python train.py --d_expert=32 --d_shared_expert=256 --router_score="softmax" --normalize_top_k=true --balance_loss=0.000569 --balance_bias=true --router_logit_norm=1.0 --n_groups=8 --groups_per_token=2 --init_std_router=0.0163 --norm="rmsnorm" --lr=0.00956 --beta2=0.99 --train_tokens=243600000 --steps=2515
Below are experts of layer 3 (counted from 0) of a mixture-of-experts language model. Rows are named router (the router's row for the expert), up (a neuron's input weights, with its number), down (a neuron's output weights, with its number) and show model dimensions 0-95. Each number is 50 + 15 x the weight over its row's rms, rounded and kept within 0 to 99.
Before each expert's rows: a language model's description of what the expert responds to; "mostly gets" lists some tokens that are sent to it at least half of the time. This comes from a sample of Wikipedia text that the model never trained on.

# expert 34
It responds to: En dashes joining names or year ranges, such as Kelvin–Helmholtz, 2012–16, plus numbers and US place names in tables.
mostly gets: " Kansas", " Florida", "}{", " Iowa", " Norm", " Birmingham"
router:41 51 21 28 20 39 53 51 53 48 69 61 38 25 33 58 58 64 40 70 41 45 59 36 69 43 66 47 44 46 66 49 80 50 50 70 34 40 31 43 45 43 69 22 54 75 61 71 67 73 82 39 36 47 64 36 40 45 46 48 51 77 60 50 57 40 43 55 35 36 57 49 36 57 37 57 53 61 39 39 90 62 29 54 14 26 32 38 55 48 59 39 61 21 58 56
up1:55 36 62 54 48 69 68 61 64 44 38 28 66 68 45 39 36 31 39 56 38 43 80 35 54 64 53 76 64 48 65 42 51 39 57 46 41 71 48 58 24 68 36 73 48 47 64 41 38 39 34 72 86 56 21 51 64 55 36 62 49 56 41 33 68 85 76 29 58 46 47 53 56 47 67 64 66 19 35 64 82 57 49 17 36 56 62 46 64 53 56 61 55 52 48 27
down1:21 63 60 46 37 15 55 45 79 43 57 77 66 57 45 25 42 70 39 43 39 66 47 54 68 43 50 53 52 62 62 44 61 68 37 41 54 55 61 44 56 57 20 90 39 49 64 38 40 72 20 36 75 67 85 56 51 52 49 63 69 45 55 44 54 44 68 51 69 49 55 38 56 90 41 67 78 70 53 36 28 51 70 57 39 53 47 51 43 57 62 52 62 50 58 29
up2:43 28 55 91 41 58 35 41 59 60 29 40 65 46 19 29 38 51 31 76 33 56 37 39 42 57 45 89 64 65 60 39 69 54 76 82 55 59 54 57 55 74 31 64 37 66 51 50 42 50 27 60 75 36 34 33 53 48 68 62 47 66 40 38 51 61 58 63 60 30 57 59 60 41 56 63 47 51 45 40 38 53 79 31 34 75 60 64 76 61 60 63 57 42 37 36
down2:47 41 47 53 71 46 31 66 75 35 53 44 51 43 47 61 74 49 57 69 47 55 55 63 53 55 78 58 37 53 39 16 54 45 16 35 75 68 53 57 49 25 56 43 77 40 60 69 40 63 38 37 75 42 56 68 26 72 35 44 52 32 65 64 68 56 23 64 34 40 44 63 53 54 54 58 28 23 50 21 33 46 58 38 45 62 50 20 47 44 34 65 76 78 63 49
up3:59 42 43 61 41 74 53 58 74 44 34 49 90 76 45 56 48 36 49 57 32 62 47 34 38 47 34 77 45 54 27 44 75 33 73 36 37 49 55 61 59 74 26 64 27 51 76 55 47 34 42 53 60 36 37 70 65 09 51 56 52 46 49 58 55 60 51 39 59 57 52 30 81 36 62 75 33 58 56 53 44 53 38 31 58 67 56 75 55 61 63 70 79 57 31 43
down3:47 17 47 69 50 69 45 69 53 12 35 41 50 52 46 43 50 54 52 71 87 52 24 69 59 40 54 42 33 47 42 80 15 65 55 66 63 56 36 38 36 51 31 36 70 39 77 65 64 65 51 45 40 34 62 53 54 64 54 39 25 64 57 73 42 50 49 55 47 37 61 50 57 36 72 47 50 64 75 14 42 57 69 44 51 73 62 47 59 62 32 34 61 50 30 64
up4:46 41 46 65 52 74 43 75 45 52 54 43 46 61 76 57 39 40 51 54 52 48 81 42 53 50 57 51 67 55 61 18 56 26 56 50 65 50 30 62 22 55 37 59 27 44 34 60 58 00 72 56 52 54 59 55 66 60 55 55 42 58 19 55 21 62 53 52 58 33 30 30 25 51 57 56 76 19 34 87 47 30 49 50 35 53 61 75 58 57 50 61 37 52 62 56
down4:54 53 43 65 63 81 56 68 53 41 44 50 21 54 51 22 42 47 68 69 63 43 66 62 33 54 22 63 49 81 32 52 44 17 70 24 25 52 78 66 51 53 57 88 42 56 42 56 43 66 43 46 65 60 33 67 55 40 55 46 62 23 35 84 33 43 48 52 47 75 32 56 36 62 38 63 23 43 37 56 62 41 51 60 55 47 55 80 51 46 40 53 65 62 58 51
up5:39 51 65 68 50 79 34 51 62 27 21 33 67 60 64 40 48 35 51 50 62 39 41 35 58 63 46 63 70 60 34 44 50 43 66 58 55 68 46 63 48 62 45 64 25 57 60 58 39 35 29 67 72 46 35 44 71 38 39 55 24 46 78 17 58 61 72 50 61 52 41 66 65 46 50 68 67 46 29 42 69 60 73 38 51 70 50 53 54 48 44 82 89 30 21 34
down5:45 43 31 39 55 41 33 47 58 30 73 54 46 51 44 61 56 49 51 38 31 61 31 62 73 53 56 37 62 33 85 45 45 43 45 38 33 50 58 85 38 67 65 25 52 40 68 67 69 80 35 53 44 51 54 53 21 65 50 22 46 63 70 37 67 40 28 40 28 51 38 58 76 48 15 56 72 48 20 58 70 43 65 58 45 69 33 64 22 49 41 58 40 42 64 50

# expert 9
It responds to: Infobox field words and career verbs in biographies, such as Appear(ances), Date of birth, Producer, Preceded, won, joined, signed.
mostly gets: " won", " joined", " Preceded", " took", " signed", " Candidate"
router:26 54 66 29 54 49 51 53 36 46 31 30 62 73 35 35 65 48 35 43 54 59 70 62 53 60 35 36 46 54 25 47 62 17 62 73 26 32 64 38 89 52 67 70 47 71 69 54 52 37 38 62 42 41 36 42 85 70 30 42 38 58 34 49 52 35 54 62 39 53 34 54 38 25 50 73 46 59 56 42 62 68 54 35 36 40 43 41 52 40 33 67 49 35 12 29
up1:52 33 54 48 32 73 61 58 58 61 53 51 55 59 54 29 55 47 30 39 48 37 27 20 67 62 54 87 86 39 62 63 59 45 77 56 50 54 40 71 42 87 15 31 55 48 59 59 41 46 54 52 59 58 64 50 53 23 52 92 58 62 55 36 27 48 64 39 64 60 55 31 46 60 69 68 49 47 51 40 61 53 33 35 60 62 76 42 73 55 35 51 70 68 62 57
down1:51 57 59 68 58 24 50 25 35 70 78 55 34 42 38 64 35 37 84 51 47 65 54 87 24 68 37 60 46 48 52 33 50 54 50 28 39 68 47 65 28 45 40 56 39 65 36 51 48 69 52 71 45 45 65 40 51 46 52 56 78 53 40 50 28 50 31 43 66 39 43 52 24 80 60 42 24 68 40 74 64 23 33 58 47 26 56 42 48 30 60 68 64 30 34 52
up2:74 82 82 39 51 57 40 52 55 51 53 78 42 43 45 46 36 45 73 58 46 59 55 59 44 52 48 53 43 37 58 59 34 33 45 50 34 67 61 51 45 54 71 49 49 69 64 57 27 31 59 44 47 71 54 55 43 62 56 38 64 67 03 61 47 60 14 43 57 66 28 39 47 49 21 58 54 34 26 54 51 39 35 37 58 38 58 11 76 31 23 53 27 31 65 44
down2:61 55 40 56 75 46 41 61 19 66 44 51 54 44 40 46 47 70 35 59 60 41 54 18 44 36 20 34 43 53 69 51 37 48 43 51 50 12 49 32 42 68 60 44 73 65 41 64 27 71 69 33 54 66 66 63 46 28 30 55 38 43 54 57 56 59 39 44 45 57 29 69 12 53 50 50 19 33 53 26 68 36 44 74 37 46 49 38 60 48 52 35 63 69 87 37
up3:29 45 59 53 48 56 47 38 54 86 72 15 62 30 42 55 83 35 53 61 41 39 43 55 36 18 62 50 67 40 43 81 60 27 50 54 46 54 54 35 66 48 41 59 45 37 56 31 62 21 54 39 33 62 21 61 51 52 51 75 64 46 27 27 40 47 76 54 44 30 46 29 43 68 71 74 59 45 30 72 58 50 22 44 46 52 76 53 46 55 40 43 52 47 39 68
down3:51 40 54 57 32 74 82 58 39 43 50 42 23 45 67 59 78 46 65 63 67 55 58 43 45 31 10 65 62 73 47 49 58 41 66 24 53 67 66 49 66 20 34 56 42 33 43 61 76 81 55 59 64 56 58 44 73 39 51 45 51 56 44 49 38 28 37 40 28 20 56 45 49 50 58 57 39 37 79 63 67 62 50 38 41 57 14 60 58 62 35 47 22 54 37 48
up4:46 50 26 76 35 96 41 52 50 73 20 53 49 52 47 47 36 27 49 56 62 29 49 30 24 47 41 71 72 67 49 47 48 37 69 46 64 53 63 59 40 64 17 41 28 36 49 48 57 45 62 67 76 55 31 61 58 46 58 42 53 59 55 40 42 80 58 42 90 57 66 65 41 55 56 39 65 38 30 39 55 37 57 28 50 58 76 36 73 54 55 50 66 51 60 70
down4:22 30 36 40 58 35 49 45 32 56 34 37 36 53 75 38 56 64 63 57 51 46 27 66 53 81 48 35 17 36 34 64 36 32 39 53 45 72 58 40 51 39 46 43 62 24 50 61 54 63 49 52 29 72 45 44 54 83 35 41 33 43 61 60 69 56 18 47 45 47 66 55 69 59 21 26 66 40 57 30 61 61 66 61 61 59 24 34 52 62 51 21 47 62 70 74
up5:25 53 36 47 65 43 42 62 36 69 45 47 35 63 27 51 60 43 20 74 22 66 47 60 99 64 67 49 38 62 30 67 76 42 59 60 40 61 42 38 53 54 33 61 24 45 54 63 63 34 61 44 76 60 64 52 54 56 61 23 49 54 52 79 54 54 61 35 46 38 35 65 41 74 42 58 56 45 49 46 28 48 83 48 42 53 47 45 47 57 53 77 36 73 34 66
down5:54 31 40 57 44 49 47 45 58 41 18 57 43 49 74 63 64 35 38 45 76 45 40 64 55 50 48 38 70 34 53 59 72 61 43 31 48 34 54 49 59 69 38 62 33 50 38 65 53 74 69 38 33 70 55 45 49 55 70 52 71 37 28 56 82 28 46 42 55 29 57 48 55 81 28 53 43 44 75 86 80 69 71 52 56 47 45 26 41 43 43 77 29 66 71 29

# expert 23
It responds to: Word-final s pieces and clause-ending nouns like work, season, Records, Championships, goals, plus well in the phrase "as well as".
mostly gets: " well", " work", " Records", " Championships", " goals", " Bridge"
router:75 44 56 70 45 49 62 70 56 60 48 38 39 57 59 64 55 54 53 75 32 70 30 47 72 34 42 42 46 33 36 78 43 61 39 45 65 61 77 64 77 34 38 68 69 44 36 43 68 39 36 75 53 37 51 50 58 42 63 34 42 79 36 40 56 41 34 57 60 63 35 66 64 40 44 34 94 39 37 20 79 35 72 62 51 42 53 52 41 51 28 46 66 47 73 69
up1:22 61 21 50 63 60 14 55 40 18 34 34 64 60 51 47 49 30 36 50 61 28 42 40 38 58 53 70 44 40 33 45 70 34 73 66 57 50 42 58 43 68 32 32 61 69 63 40 51 50 43 51 61 72 24 62 48 59 53 66 74 21 44 48 42 59 42 07 61 51 33 24 53 59 53 69 42 26 49 62 46 45 49 59 49 53 73 45 58 81 43 67 65 32 38 34
down1:56 52 71 48 40 50 68 57 58 58 32 24 72 42 48 25 59 62 50 60 40 53 03 55 52 74 54 63 52 51 41 31 35 54 45 44 38 65 73 61 43 60 43 45 51 26 29 73 29 09 38 59 52 81 73 63 62 49 63 51 26 73 59 38 57 49 44 33 65 54 40 58 10 71 57 54 39 41 70 51 77 59 60 45 43 52 24 51 50 35 50 48 37 53 39 44
up2:56 62 67 60 40 46 56 66 42 51 40 51 46 56 26 52 22 44 26 63 71 72 33 22 77 32 42 44 70 62 54 65 44 72 62 52 69 18 68 09 63 54 61 64 18 49 52 52 53 20 58 45 81 52 56 58 53 55 74 44 34 67 50 51 39 50 46 36 57 65 65 32 54 43 62 42 43 59 58 42 41 73 72 59 26 38 55 50 74 52 60 51 63 19 61 53
down2:58 50 51 40 36 24 36 33 53 52 35 69 46 64 52 73 47 58 30 52 72 67 42 32 20 48 58 40 42 46 68 59 31 45 55 39 67 45 55 49 37 48 60 62 65 59 33 33 63 47 44 15 30 41 37 46 58 51 35 37 33 16 55 44 52 26 24 52 30 49 80 47 45 53 62 40 46 63 56 53 67 43 19 64 56 48 51 33 75 90 48 26 57 49 16 71
up3:49 60 42 60 42 64 61 81 56 56 24 30 73 62 33 51 52 24 36 25 51 42 71 35 46 44 39 81 63 38 48 23 60 45 70 44 54 48 49 62 46 69 35 68 36 64 64 64 30 50 33 47 67 37 29 67 63 48 44 78 22 46 67 48 53 64 72 42 73 43 46 61 58 39 51 69 51 18 47 45 39 64 64 37 29 41 62 33 54 66 19 66 63 43 37 28
down3:52 30 52 28 29 45 62 62 55 48 43 65 35 42 50 58 42 86 61 53 36 45 56 40 27 45 50 41 30 40 51 65 24 48 23 46 55 69 66 35 72 60 31 58 54 69 49 53 33 68 50 66 75 58 56 46 58 46 62 28 35 41 27 55 81 22 29 59 18 14 61 42 72 46 32 40 39 48 40 47 30 33 51 66 59 30 60 46 55 72 61 58 24 47 40 37
up4:34 58 44 70 31 74 59 37 70 52 41 53 67 68 51 42 62 42 37 56 46 23 67 52 41 33 29 81 61 42 67 48 55 60 79 57 72 51 34 78 24 78 47 55 49 76 59 70 29 51 23 62 65 35 36 40 60 50 46 72 43 23 54 43 63 59 41 35 60 62 48 50 64 46 53 63 43 41 66 79 39 52 55 32 46 72 59 30 59 67 54 85 68 45 37 37
down4:55 60 30 53 40 32 43 35 38 70 31 46 42 69 26 59 37 67 70 41 34 35 24 58 35 48 43 41 41 46 60 37 46 62 38 59 70 66 31 29 41 37 32 44 34 40 50 45 66 28 67 43 49 67 67 58 81 63 40 58 77 66 63 36 33 57 38 73 38 66 35 49 29 62 23 49 65 51 31 51 50 52 37 73 32 24 32 68 26 59 34 37 67 61 26 66
up5:34 38 31 39 28 75 21 45 83 35 43 52 63 61 66 51 48 23 46 54 44 41 68 52 38 50 42 74 60 46 51 53 38 55 77 44 32 66 65 67 37 68 43 52 47 54 74 68 65 61 46 48 58 54 19 53 60 69 40 63 63 47 70 51 68 64 79 53 68 43 26 65 46 81 53 68 33 25 64 58 53 39 74 33 37 44 60 46 37 28 52 68 45 80 37 54
down5:44 33 62 27 46 43 72 28 68 65 48 37 36 56 61 75 79 58 35 58 40 37 46 44 41 38 52 45 42 73 25 31 64 54 76 41 84 58 39 28 64 57 58 30 26 60 62 23 82 49 46 49 50 47 62 41 29 48 66 55 40 46 38 51 64 26 24 62 33 73 35 22 38 57 56 49 67 47 58 59 39 56 73 70 69 52 67 44 41 56 40 58 34 27 47 64